config.yaml
n_layer: 14
d_model: 256
n_experts: 64
experts_per_token: 2
d_expert: 64
d_shared_expert: 128
activation: "swiglu"
moe_layers: [0, 1, 2, 3, 4, 5, 6, 7, 8, 9, 10, 11, 12, 13]
router_score: "softmax"
normalize_top_k: true
routed_scale: 1.41
balance_loss: 0.00212
balance_bias: false
router_z_loss: 0.001
init_std_router: 0.0066
lr_router: 0.000567
n_head: 8
n_kv_head: 8
head_dim: 32
vocab_size: 2048
norm: "rmsnorm"
norm_place: "pre"
norm_eps: 1e-06
positions: "rope"
rope_base: 10000.0
rope_fraction: 1.0
qk_norm: false
attn_scale: 0.177
tie_embeddings: false
parallel_block: false
init: "normal"
init_std_qkv: 0.0348
init_std_o: 0.00657
init_std_up: 0.0348
init_std_down: 0.00364
init_out_by_depth: true
optimizer: "soap_variant"
lr: 0.00345
beta1: 0.95
beta2: 0.95
weight_decay: 0.072
lr_head: 0.00534
grad_clip: 1.0
warmup_steps: 200
schedule: "wsd"
decay_fraction: 0.757
decay_shape: "linear"
final_lr_fraction: 0.1
batch_tokens: 65536
seq_len: 1024
doc_mask: true
train_tokens: 318700000
steps: 4863
dataset: "wikipedia_en"
Below are experts of layer 10 (counted from 0) of a mixture-of-experts language model. Rows are named router (the router's row for the expert), gate (a neuron's input weights, with its number), up (a neuron's input weights, with its number), down (a neuron's output weights, with its number) and show model dimensions 0-255. Each number is 500 + 40 x the weight over its row's rms, rounded and kept within 0 to 999. Numbers have three digits each.
After each expert's rows: a language model's description of what the expert responds to; "raises" lists some tokens whose logits its average output raises strongly, later layers aside. This comes from a sample of Wikipedia text that the model never trained on.

# expert 61
router:514430476461462507506511511512540502585510501506478495494518577438532473498487515481506467519448495482525505508532499426560471507476543432531498482533503509477495531554481571489398512492521520507520524491522505550570497540439393473520541519550543539511511451448533501459534551530499512485458528538506457513525514502445486512506470462495518516540433537510419420458443491549457526469515494467435513497546474532491520489558443501494531460518568513455568440490546506547490474509510480493495551389581542383451480518460471568525409494494469550551422502470504507461556545516487533518556495559633449451486451521550502487535498436559518563486493506471474464491472461527509564483521493487479479488518439430477535505461504462601426461564521492456545512441532486414539467543443487
gate3:559602446466414438554507541441506487515402528441447506434465523524524477574423522492420476541475478486462480504462549439482540514575479502534408519512527505505503522503497585504412582524578528540429466512509534550555552492468522473520482505550492481518475429463523433496542531536490510464477525560470531493492507441456533524540519519560508483537495418537489505538497516493467516484502524503497552473551449517442489494525526532492506504442613489432505456538431614544500589512505473542526433469550519487507495533488439520485499453450437526551481497528465528441519513563467501427526557539485510523525448468526510509558501502464485522467489518508461528527553508491566558511488598441541561526526442471525498480500539486506547490537547482458544515552455453480490490508458486
up3:521521433492492413426531500553489533508468490517506505518473527543478506556462531550516440415491474546522419494529483542420509499543432492497508496517496500453566429480493527499504531535514527423492493581479499562553502456458525482475446501495554553502470502481514483484559470557505505556508496543556491541462519462502521479513469485462467511488566513541497562440463502515575540533488582512448565515538530542500492632590561466500520522479518518562483517517564599527443552549558516464484446495537539513510500521520508460565529529465426544481440483519453501508457503506398524399480575519437486433549507556530562456476555424501470580441490526500452534486504561469473469475531511501507489499528466439499474467472525441514469495477488505532493474470539414503497420557536482
down3:525492524485497537495580546488476512524509500493478543431453453403473510458473485530469502548496518530480522483438491528510468480487476521557406510558522504519491447541457437516468570525533528467519441460475501525525483480429461574609553505437520501489484482576515473578458475543475508398507567448459595500423451492450501471482463513490443467491468481522484589495532485515528486509582471452487590517527438507494543489518448465522532462531485456503486496534514529522500513534493504547476540517493543497466485547539530519509499504484463490477484507440525513518462536560434507512454565506490567448486446420466564468475471563476479543520483465477466430523491476541417479391526533488494484511520496531532456440462440440469498451459501471590478456544508512466366545565443501
gate4:502501480423387513483508478494465515495483538509579535499504536499544555481449535523512470497462443498469530543461512509512470514497532523481507546473501418455487479448471520476515491526543519486487613512509466517498418547479557519468502423481513508496472431456452529428497564523549579518524490526504493549438478451447512444523450468471536605481409490534512534541487529486444478531512530476525545505492434557423508536530464505493530477485445490504502451553572486534509505468445543447470541511530548510530498513502548531492425510542452569532486529419519462426516569532486576499512465469530482523502466459492533559493511481484482490457524504481575418438508451501566527484494555548594495426444385457485529481446509471506506461536490445534507471540455537393581482493545516
up4:483505530537533599509503480531475491467515493448528433445483360482558540563495535462508531497490483614417482502518478567533520515438465471520461493483534504491484539473451516479553509532474504478557422544491528523469471494466515432531436461459473497507400551525534500471472561432474430550473536558504539434491482484454538427559517497448497468555561434556445503499506472561483485542568535514518518491483461491590505479523552539455535519510506536513481489480479506511515562468502429549503531487494469523578467491455555462473499564460556425470557519498488539468482554506551498510528485544529466426523544523516496555466526522408551508553479500557471448527561469507512488516503450591534481543493539509505519475539534481515551500554525570501505453443498525598508506555567519
down4:502500451519463481461504468454538443535481521579428532509481514471592528489495495521469486511480523612561553489529546478466503546516533496554513580450459573505478572463475530456553528529521480462522455502545496428502536543537467507497461470533573480497458498509541438481448508467460542422529580567530512489523487392496515442458526458477473470542493502442494548498506493476556540518438497558469503536484444489496507507440486538521504548561540471541449547532481507509523565552498498545486481451495500559428482543445536559390493555523603472521572499506564538449553539532427500583495524476519604537530531478555488498476525491532493471437486521490473511450478490450445574496475509517461573542530465479502513462520514495606482503550481522520491493433559528465474502520468463
Word-start pieces fe/ex/be. Opening pieces of words such as fe, ex, be, we, g, often after an article: feeding, feet, experiences, exist, Weight.
raises: "ver", "ct", "at"

# expert 54
router:478464429449496534459447444550600541502554443501472503443520508435539455468492512479523434544490506450518544448488439379526515483463472549533510459515571454484512548525486505467453511529536518508565500578522508545502521463522460568533553485505568510537539484479512524507552551457524475460481515521513493524532448530506420533543461468590498527577456492519532457530472529549514535473475501454492575428475462480518504491511412513524509473552511436512490485473599480465544492496581462594423521441533489464496505467449507493487488487450542599513432391492527434553461515439461512514571555538479501528488495462498486493486501432515555532495436528485497470505427472544500487527476524510463509449495475524463496516444459535522440484524498560481569547473595493514517545529517528
gate1:467462491499451583471475468440470498544476542485544496512511489533557547494537508574466524492381448526473496500486448513541501502455484470495539490572525478521483494505475439540481520421561518485557515550550507477462560469446515485500444516507508519560577504432515481554553478537507500476500516585524524559508475537559489514518491542563479419595515499476422509443531565542533468546547483500480540509529490490498476552416529549490536421547528508457538443497489592479571510518403500483492508513548492504478445555541529493503449482534496469504468466527580507516474511427449612549529430503508487521493429476459508524545440518543459505464532490537449527551530445491491550494446554568429485467465550556575557492457473528502462538494577508463537518467482546508582503519503515
up1:492504452499521461476512547486511487408478530509541507457500516524484549556492546494536504563499499554535527542494524527561509500587511472564511499543465421523503465509513532450445441510461511502476447529455396573483519547506479450457537501549544439482517521494467482442428572527480473540516534476537493447475552455430479527517438443533453516558585464455555517512473397475549461565482520490543546523494465502520535484576477484438497516472530550495585512505574447551541495506510522520488508441447435508548508485504589516502424466435513550447530509513493496390456506512496539569460563469477498508433525503503555518460497476401528470503578517492463530444532564484527454519486484482565490526519469500490516491478537564506561492448472551519464437536460495503478546522489611
down1:542509465560476433484513461523490498515475494445459487384546496461495553513465559525480462549503520550461563484509549470563489467452501435477502455519503495455450541469470436544490483513535470530460473557514533470491508529479438446523526467501536466559501510540498455446539518544516472403562535485469376519587407512496481457481476495485446457513513538508478502466535465503455453517559464501509432488491527493467493502537507507517565451571435460578470454514505464563598484480474462448463575464539530527473499516510440493556555562364461507506394404441503529494509539513564448561523524513512527545488500483541479514452496467447498489558477443435536512500482454534535501528510544497551553510571464502508578493499479501499461475550489526449555537517523480469496475459481506
gate2:442445499436518493584443502546526534486483408478496507521462470466500487548472557474563457502529451468476492474511456534467487484505524560538510490474603463467494451457514449542520518534518511555536524502550490428473488471482522525544505476505575440535497530487562513550564570543490457514431455484437468489533471441523422528535478480535524479502561500457510541572525471527503515471556505520499514494535542458453471539541539513557485425566508527470513493471558482440513591515470500525491538533545421460478528471475502399519439486501545547448534479499511491490497440532485521494566539500524581457531466561457467498510592514544526546538523559486379407463414485545503499548505532494519534473525476549539493531528550535494500507444513510448491486496621517475533585443534480
up2:476502614594489455494501491472535438564493509508534490455474512535469485482505469421468543476426464518536453502452545527540486518578468451469505515466393515550458536528498529523509479515509484484464445505461484536557540502559507393469534547488447537503531456495449480439509516422460566460505521457608531468448529518463556478461491506451467478501435487558489469452543486464468492466470482460502479448457461508525554449490448482474453573440471484521516502491427553517509502457518559466534533470462479521504437486520523589468551574454453568509531507564467493519513549458569498455513491554543460485508470546528496498470517458456504470438456436479463562545551416485533474463445546480500482470524537516467507549537458485460450527511502476525417562514429476574449464512496552
down2:572543546456534567521493474541522542469549555535532505477488509547497534465568515520564513618459502451521485502549528523512570548428516520482515443560504472551550512454511551535475486497422448510537414457521521547486460453466529479571483441578446499559450527485528526533492469542477556441483469465515456507437550470461562487524414487514474527476488476469522486527498515439521514508520592535475566526429491515551514490476519492399485502519487567436580467425525501510421516486476451549482507529479435480481432472500499475503490512563482437468506483474414498553513461459454514547535498523478518429514489550461509444512509485534482487479474430537472446533603498522475561476480527558441460467480480451553502495400471507457536443488552470463475478555515458539539513526500484
Mid-word syllable pieces. Middle syllables of longer words such as min, an, il, iv: diminutive, simultaneous, Spanish, divine, musician.
raises: "e", "or", "d"

# expert 34
router:480510478421484465449438487497572540507525476532465446498556590476538493499505455429448421536446503512492556459502482503527515496515513454482497469475507453482465538441433506507480426491482512436488535504514528571554540556559479499535524435506518508531532481444525547505573511440588448514472610481456512513480439519544496526573436489449417495489516491531484492478475482510463516487486513463500489450566498551532519516534533474476491497532507518487576491506545522548505531527564491455510453408501527515507443504477530545479484530456537572564432513473472428519533534488453505499566468535572502465581493419520428499479469455544514485510433507427407407498487472525525495533394414518495541467529454535474530468491480488530483508481459577428523517426532514474543515513480565
gate0:465469579486516396535482399518510508462483538468439451530552560494493470453453447480512471571493511467457536489487531451463485485536493560454513512474462424492531528463453488535471502519500500467440482448506491454532463480508488355622492487558530531473500487500454467520519478495574449460530533424464556519468480512500487557472461508458501421528493429458515492537458469528482473510503515529510467532515477509495538469464514506450465510527516503473543503477520461473455484537527554498473523386496458485500489568494509440477488552542562517472419559485451487592515454458565539487556450530512498478532509528599483480391497508528496479568466504486552517490462496492490480490443456451515506528508471504409400495511501482561447526464456541462471611504510435439481534507470487
up0:523434538435514459569511416550523584454531538465472508493503503529500485454502444515479509577475476515541516550530497397523481457546475580541495524455454392451471465500479485476399523582493505572480501475527436465503527472487457500534453479533486513461493459512447532606520445476561491513488468453425526489511480551546525583435499486501492487506463448534510565575491493539477512470512423509536496523564487500472518415461473463533560545514533491516524482508581530470441557530595478495450512436480494461548459506427488502524520516509529519490429530498476516556520470516505518559514461523547489546515473532553568433435393550487507476459493502486533465483475550536468539537472460455504494483477487568475500484495422495573426539487500441451527499539500505441523481536477483
down0:492558506517486545456490544453580537470471388499488562515533499478564505446455451506471496526445455551507581463478466535543487469541511506519521475488453470507444482498495511566530456511463516396465499437458461486537469511514517403507506543454442491479470537488452518558476487564440518558501567496483494596549430480499561516496499510490522561501507505606476557511509474549451467484486553559539532493459514522545491473517496472505428541587407536590492462567530520490487510470496529544503474558528475498545428482491526563455563518437460455543549551548502507510492399567508550477499516582527501478515439492510533489437476517551477506543405471457488463508504483486506586502519457479523485508457487539502523482516484515536542473458533494520442533506393468479450573503504492
gate1:441486566525461500472483435514477520438411481524524544549383544479469444525497528541514439516547504556551530514518515514519465496489483565451454548462459452570482464474530548453518398487479474529518524455529455551524491511535500486512501453547542587474500524532553578499493485531549408479427565582488493554533422514465452455542477472455466505530478501473537525488487528531478426528533409452437441539543471499459450562540459544510501442496444493518543467534468564488520449467591523527501540515474551536494460543514539506502550442526468562438565501424546481515467499516458471476487536514463535524555493424504472462561459531526535538510474517514482519450523498488463530484561473466573526493592472551552549537516536462509575509456529466464519503483507485517491554498460479
up1:465458534531488533474519396470483530492450487522504467481456558478441478541467521535493477468542493567561475532468478540483452465469481511407418491397499452546488471440502539433509429513480520536524539498517499531468448541590484519479503457563536578477551495531479548523478457513553438492538549542473498570567434518506489398582482498498435507496467469491511511465500528497450526565488413475453491479529481438495459554503482522482497472482468535484519521510486489479555485517566527451497452507483535494471398505603479542488512428496491516491566547461554452487516526533483523457467526543468514573538508468526459487501464544517557490521490519454420522440540454562437473443482514539530537487586454572556511470511577440515529569504509509452486547463448493475558559468474494
down1:546516519523482472465498491470495602459526548513516538524519543526521457480475550450455562485497543641575476527478566434516540554489495507575519417423509505503438475499498483533521471484554555525523534517486527542575524444483491447460498475501569549477564495487495480478536496537476512499484512501532490453514499496456548536523425465501454526462426542543489550486463542583445509493513506461612445494581564544493479538549509429557458457454505571513612513486535389496531475521454518451456482579495454485449516523547527464546528500442546476551514509486485493555438534494451473514540549501443535527474493464439476469481532586492499454540492529485529469482566496523509493502594504502498496493496499545573484502508423510475450523542466540507502517511513541481557471430515543
Lowercase word-initial consonants. Lowercase opening consonant pieces of common words after articles or prepositions, such as f, p, m, comp, in fresh, food, floods, compactum.
raises: "ic", "an", "un", "ur", "us", "and"

# expert 50
router:499485522509489507457460445563512516544508505543495572493548532438476398509535473479505448525513518446507500488531452514535573526507483472509447453549523502458513538456472543505425523506515544496515480504525600542498536518511459603532505492540504530557554503499502499527563534478508468395478514576555502517523481504475474494570410483491466580499493537508477482550525452506554503470497561526555496482484516485481552558560433531523472447500532491541494458490484557497490460485567456591442495463544512486510448539499517594463504471492548563507428507515503430487587553446468556485527542524504428474537474503527391479485503506527466484505471517455512514446448402523555505506518399582431486386518473424520465463487507522557435436543523515500515487484499476466526508463521541
gate0:494489468549555481422480490577554511471455465508515496520481481512544500537509431617527520396467450457519450532510428505519513539499502469475542531516490470508496558474446435481413512454426538527508520440457532549542465491479528493538479499572415557504530545519504526505426521515399525517540518443519558492499505534461531480431503452396482519495455474598455426565502499541542479486467569522498416422545531512424569494512540501524461502474477530484451432527562563464476471475537455542545536545532509495519484551432502465458514474517513577536464522512534525490397496493530538509537517472557474474504579512480441487530474452515436467467552476494433533496515489564522534433443462497461501510439551487513491510463500494520490453510497493475447479535502512435457504511530508
up0:483490492444463481586550442535459546427496492522524500487515462510477494501460500462534412543519560494488532475512488466485467454529498453470455465499523493478483491562419496475536523574537510439542508427484414530415566454406587448469505595499511449479511573481493505498487472467527582445506500576463451431540534453606519475520494510546548471481507531468555508498545479512545521477554458623528506520529507524518536522495479467543464483471556483475522506523477471477528481472513507481527505505475552495495454462535513589536538499491472466502483531456488471524492513496548527545463461487498490509564529538549447506536534478551484499482461476589505527554436518481459466533551492496558473555464469523451480467525471568529579588538465487540526465496456546569543454388413496
down0:478575466519483498512512427552589546492516492491533478497455545564530441560485507512551545471484492477469539566495455478505485443475533453540489529498418539579529461527594515430457464481452494510553519519486530443470484495500533538548572506539618589495444499535489548482575513500499456468541489540469466563489395516520516476541506505519493617507493434491534555569553537491479507452441428519520477561453518468559477507555490507593489507494548487506500474497498572571542465496537447483533464524574501483526466491551449417480491548544515519473483481506502567487502435437506481431528515438478520445551535513550520517539522520547456495474542508442432535522541517509505487501452452526451544460539507469514522452492570523533473512568580483573509469502494482522525510521461512
gate1:497581489500507513537577482529504475463476456489513574449470510462512486499505504579508437478506495472463519467469478551539547450487516504492462506488507455539457505495457529476469472555502522493524520489471535448478395511543464383491532474533530530496525530511423443497445444474504435450528585530544474546484460553568532464589497522499489469504548512566557468451442424446545571470586486465518507400445479517439511488403512494580490458482517506551549467501504437529508463517506512485491462490503464537485472478482472469510491544504519517595499589573507509547503541537527487467520436479489517495553475490486521465491436513534506520474524517550544575530492468546539423481561494417485512412533569493474491542551501494576517516490480509430559453481570468473555538528503588
up1:567467566498503520471548433589498545471460489481538521465491564576489442555539483493539478450478547428542512497458517553466502532481443507499509448500495514530564505486507539464501498492492547494502487515477468517488442452530418474565447508537517482509480493587377417539501464437443450499475564436506502519555494573514481485536513514570490472497433580528538493595494461469479550468534490478455456493536552503483475505482524541515539498467581524484514484491442453536486538601571416485506466480504479531500517510481521450510581500531540452570504552542520487498575481522507469470540436463542429485535463534497534451512451549574530495487505531495490478508534488520491468536457524516518522456473512518575444507551493478526420482521545485447583479558600503443573549531524532
down1:512467487488516448448478446514503485484488449466515429519460543525459488551509518469466520492492530425516419553546526486525498541526401497488585502500431441478457473532532478478533489472548473580484529542526553538484538535513499451500503517529521461437476535497540522482474468475536479587462525545474462523505482501472499447526582431509495499417472463525515441551476458506452509543447583518523514527503523452459461471502525432528537515520502509483546519482506481507490513473469493509556535528522443535477607515528605539545471475467533522471517575565553444454417503560445464509464544495471498420522529506475453497491450473436541507569563470409480528491583402525530561534556524545486453488493467507538543481475509484437574531532514487505422492518527409567564537493557543
Number starts. First digits of numbers in dates, scores, heights and tables, such as 19 in 1995, 5 in 5 ft, 1 in [1].
raises: ".", ",", "00"

# expert 31
router:481447504436408562483468478539535507509504527545446526559474543469489459536516471476502466549501455514571546503474471446545518544490556460465507509523498501488482515419454535531440526516533546487566468504548519529480517479437465507516556408561582531492485458470525524478519530468503476513483517549537475522469557532426410536508484506568482577537506543595488486516507458503520466458527536430477497497502557577508481522526513611529511449524504436459563502507465509477547440541538476518407554454497476500488492492505460548449465484442497495517519429450447521515471538501488496485494535574512491503520482420473510485528540482482587506464468485518541431470504461537538546549433425530482541358478433506425537521482485492563473475491463475453475510482537547412515584487490531
gate1:417527457516511531488489532575513463441553509478443543493509478418515523526476472475480535466485487516536526498428539448456527518471456457445455543499459500532537429472455429461470510497544522475559506506492549601514511427597457439474569462476528526445473461518460524491530574505505496519445529584449542457493576586520457451488481526536505476514496502424556538634574560474440460557448416495459497494449500566556461516531503511534487498530532503450532485521477501509506472549521477515458572411543500486474546458562526540512442506482483468508459437506507560475449542467522543521503430471487500510489495501498555503536505467482526484496526493559503541460500408480576493543450499522492517508495451482448453553508423480530434458432507552522473501531527492491500439539476550
up1:436522498423563491510523483592517459435477532528469507481468535486457539530527399473499491481568514481471515491587475484554543474541454481531509514456464493521491460585483525491403509424515501544497455498532535563481438470503523516451489526448480446528526558506538488548513500472533531561529455538493453541522521443506470471431518545539561514556470543562435422493456518569474494532465543478459561461510537517488521567487474490566489492458501458540450511505504470507546506507556414443508554543486430488489486573426545489492501510495496534441529476537540575420527542467519460515466501510503574490493434486474493432478576492473485472533471461529528497503495466563461444537531494581451541527491520488499501456593476532574473517549471475546560562486534566522450493457393491
down1:571444525478488493507502488473593508559519487545513521411548545486555455555378470517566467478477528515467518500479511517520521502559429537514562565536543496506450497571541509521471483477463529493467539464462523451481478601483544482460503485514560527509480447437458525502513612505507520512482456571540421535469468565518538480481510502566510448536501543448544451525560571582518486548499466485471471469559416456471542495511489477505479481550503485503508468488517513487366503517487445482450528516471451503589472575537462525474504467386500472459545483398498491457546481527500446536505517516483512523457455509482558441508549515530493405549448478476468447534522468498569497559517524513559491519474464528478474491488547479475491528540516530539552501534455456481548444482524490
gate2:504492424444493449518474571532515434466507509514543542566508581513528497559523498509524470510554538530598499497506489457466529476533517591474420511472489500540497514506469480522449535482565520459593518520485406502495506532488485553535516581531544538514476444458478500563574548449505547528511475465532461468553540466507483511509506479547501532465488534530493605539497533499485484541515492481490563599482529482531464444516435563490449514545452483483540456486410483486508509498449490455449543504436488489488562535497510493545579472486480437574528493484419523486498572566482529562477472535557550518548511449486488495476490428482476490410495463500510506507473523490594599544519412480503539428567469446551509505507514467501453489518523458523531502439467545389479509480475463
up2:505483463605469488486499532520439525547441484458482511463498509443484565536559510489560489511458539525458459498477530567599476469467455584501536541418514480522511439526573510527512506511455466514532474528451527533591523532429513488501516483513555517464586531479451557527466477490483531503530529561521561568563458513399441515487506488460431515474439520489481528486508474454487457418517542525517454450451483491506481522466505553448537524507468461568457498466468489471545490433533491412453520537543507514501448547535490472456459525557475440527475511546554437492558504485490481542528481525458419496531457525527510524507461539507425508479540583501495475480559510523536445541463523530515430511589540507526507484591476515490527603521432457471447471568457483494467509477579544
down2:515555509484570515455561565497519424533503478447561460526451589528509504541532530411517420467490494607476474487548522550583498459506543533440501533482498489495479464462473480428501512444502463504435475534496498562544523536537535547463549478585470530482491480547519574494454475528582486500550497495536413470585506409544480535498511493516504429477536539498543485525501460496535515538489522401532499515504525538446456480488483448502507503560539536522466342479456582496420492467553549487538503541521474458505521475490514495477526513519458516627470461527503538500429499508552518472536514457496473527460504510545489599496573484574498506499493452519509542475524458446496499469465539484505500401543428489523532509527530503543503520526544470499488524526559496503531531466493528
Inner name syllables ri. Middle syllables like ri, li, ni, mostly ri, inside proper names and place names, such as Caribert, Charikar, Costa Rica.
raises: "a", "e", "h", "fe", "an"

# expert 47
router:510445472453519559516524479524523518480470563477439551501611572482488449571523497432454448468515428484541486415535498495489571548527477482552507483495515441488482512465454577509461453518489490442527516537517469546537540506506489512532526462524558564545562494404525506470493588452536445437483480504516454513525385474401440501490440494591480575525438516511536414514505505502515570432542546461493454461489574500490495503568459488492442462518531503472493495454486539542531430521572501513478523440509502444453494501483464523470509545412551464527477447496378427442500450496486478531521512518557521440457503492493500498506547483519498522488513585497451514485528508529493545489493500532454508501465521473513532448412469498546475477533493518441523519447487503503533480454542557
gate1:514538421413483524559481525523499496472527539485468579465513585520475477525456498499501431545545513524418509456510547512506501543593519513508533522476563503527505543491511481496475547517497457526483497517546525519574464485550479501591536545540516542488541563562486493589486514528512453499565506523524525521580417532557461502498494492538499538467473513451515459516503563550473457481537472440539578486470492574466530523423454452478536466519435409480533491524488453450497465589505479469488592449503501517511463515510451484521510515501554498515446469527471485563419487617504429462507551527528514524550472424511544497505561475499468461477495534387527508457461517427501476500526474541522527540493410513519465502451451484478506507511483453468558468514443595499451541552539448
up1:581515429506536540578474514568512548473563502576476548481555510531467500525463477520508528520491469463467512482538562462553480516492509505485530503492556432566454535416542472518500555480436497498423477520502544474516528494496478515525456516569494505435460581488480546601486478518499524421530446475520464535506471507549437465470484465487513541529522516577554492531565546514516486502511532495451470505484453474452452481538505443469543587462556367491459475471505475485445436520432489501417578448509478459466488451515532589533524481559555451554500493464538484553415499512594477456532486487549522478466511464514507522482503518498483487438493613443496443474495561514521488507548437491529531479453415492473484516488500528469549526494462501485554539476476428551435498484456495
down1:495463515503518509516467431549457565521523563533502487502517550428443477546546464538509527540544472472478447470508469463427556485522503498540504557503535496575473483544556464540446472506488565482485523540467500495449428536517559523451458514501481452460522496501507504485470467573533491486546413521607534546460500450498497443463432512464506479524534524557569462477478529448487478455451490471472519542492507497442469514526519395505584463509546548532449541515428465547444460512554474446503528449474508519502531489441447592464476519489428459504473473518408504524492403591488480402503481498560497525452419508487572435507512462518519510488443528506406489491533444501560517463564547513450517488579565448541448509484505530482558552449506532468487540517489512515511451497536507
gate2:575523524466510547582454463519483541455450561508518544513596539477524438483472488506446506492513425479528492450515473487407440474534485487503586476505471459506456474444539559523485523552526533508494441567526488455547545454443562518456538532489513456483526477467419468558486584467568509525486458532427488486476458556454543526487397498496489495555485432512536498462486455505505509520580528527437505487504479455486490486486519493524517517480482480488521470451546441472481482545479531462574501473509527423485476534525498465506494575448487427599483442454432554488444413488526493481498445520477478478541400484480513530540525536457501470442504488548510547533518487495440473550456478416507539524484435459472505467569493539590432420493584515541503493496505495455480554488496533
up2:502440498550512460429406465511503445536482435455505519542485492533512496491530530548536465500555460509489505575516547485538503481549557514517538521585520466514514536472453547525517555484550523448479490578482514592491513564524444536460488465440481538521481533499545490538548474410467494504526415419522489452537427496528494515518556482509474532534506453483572463474514473504539498469491569483425528414439467503472535370526480512443498592471518474516505528548534453479562483511508474498502489489553539505512506498545529567498474396571476486539463462517443455556423522498440571545488467465517521451409412472546493551541573452536497508495492458489515497541560462531474507522598554501530554446511478532498525480462509516470495537497563514471493523520437502538556501474479467
down2:506541460497463518530572509443541518442428534545498474526460556517521465498470488522423499492519518506498506481459538583518459508559486465517566584574535452452534461517509369494432428435507547494489493399462536543521475470438519467496507481500546446526489477538492488497484546477419488472538481507548451501515522462477493430525479476467535500498496545507480517505518437493445517485468516613528486525472512535441519572478445438512543532545559480529566526481453526455428451514444456522480516518506426523491439552460475398493501539488510584485568532480466463617504513462483489561529508457490413480479475450544554465550524508537526534515463486467505486555486541509531520396528571476503421476478458556497454539504438520513472499544478504501492469474444486533539465514514475
L-syllables in names. Mid-word pieces with l, such as el, il, ol, in personal and place names, e.g. Boltzmann, Peláez, Wilson, Pennsylvania, Basel.
raises: "ly", "le", "d", "li", "t"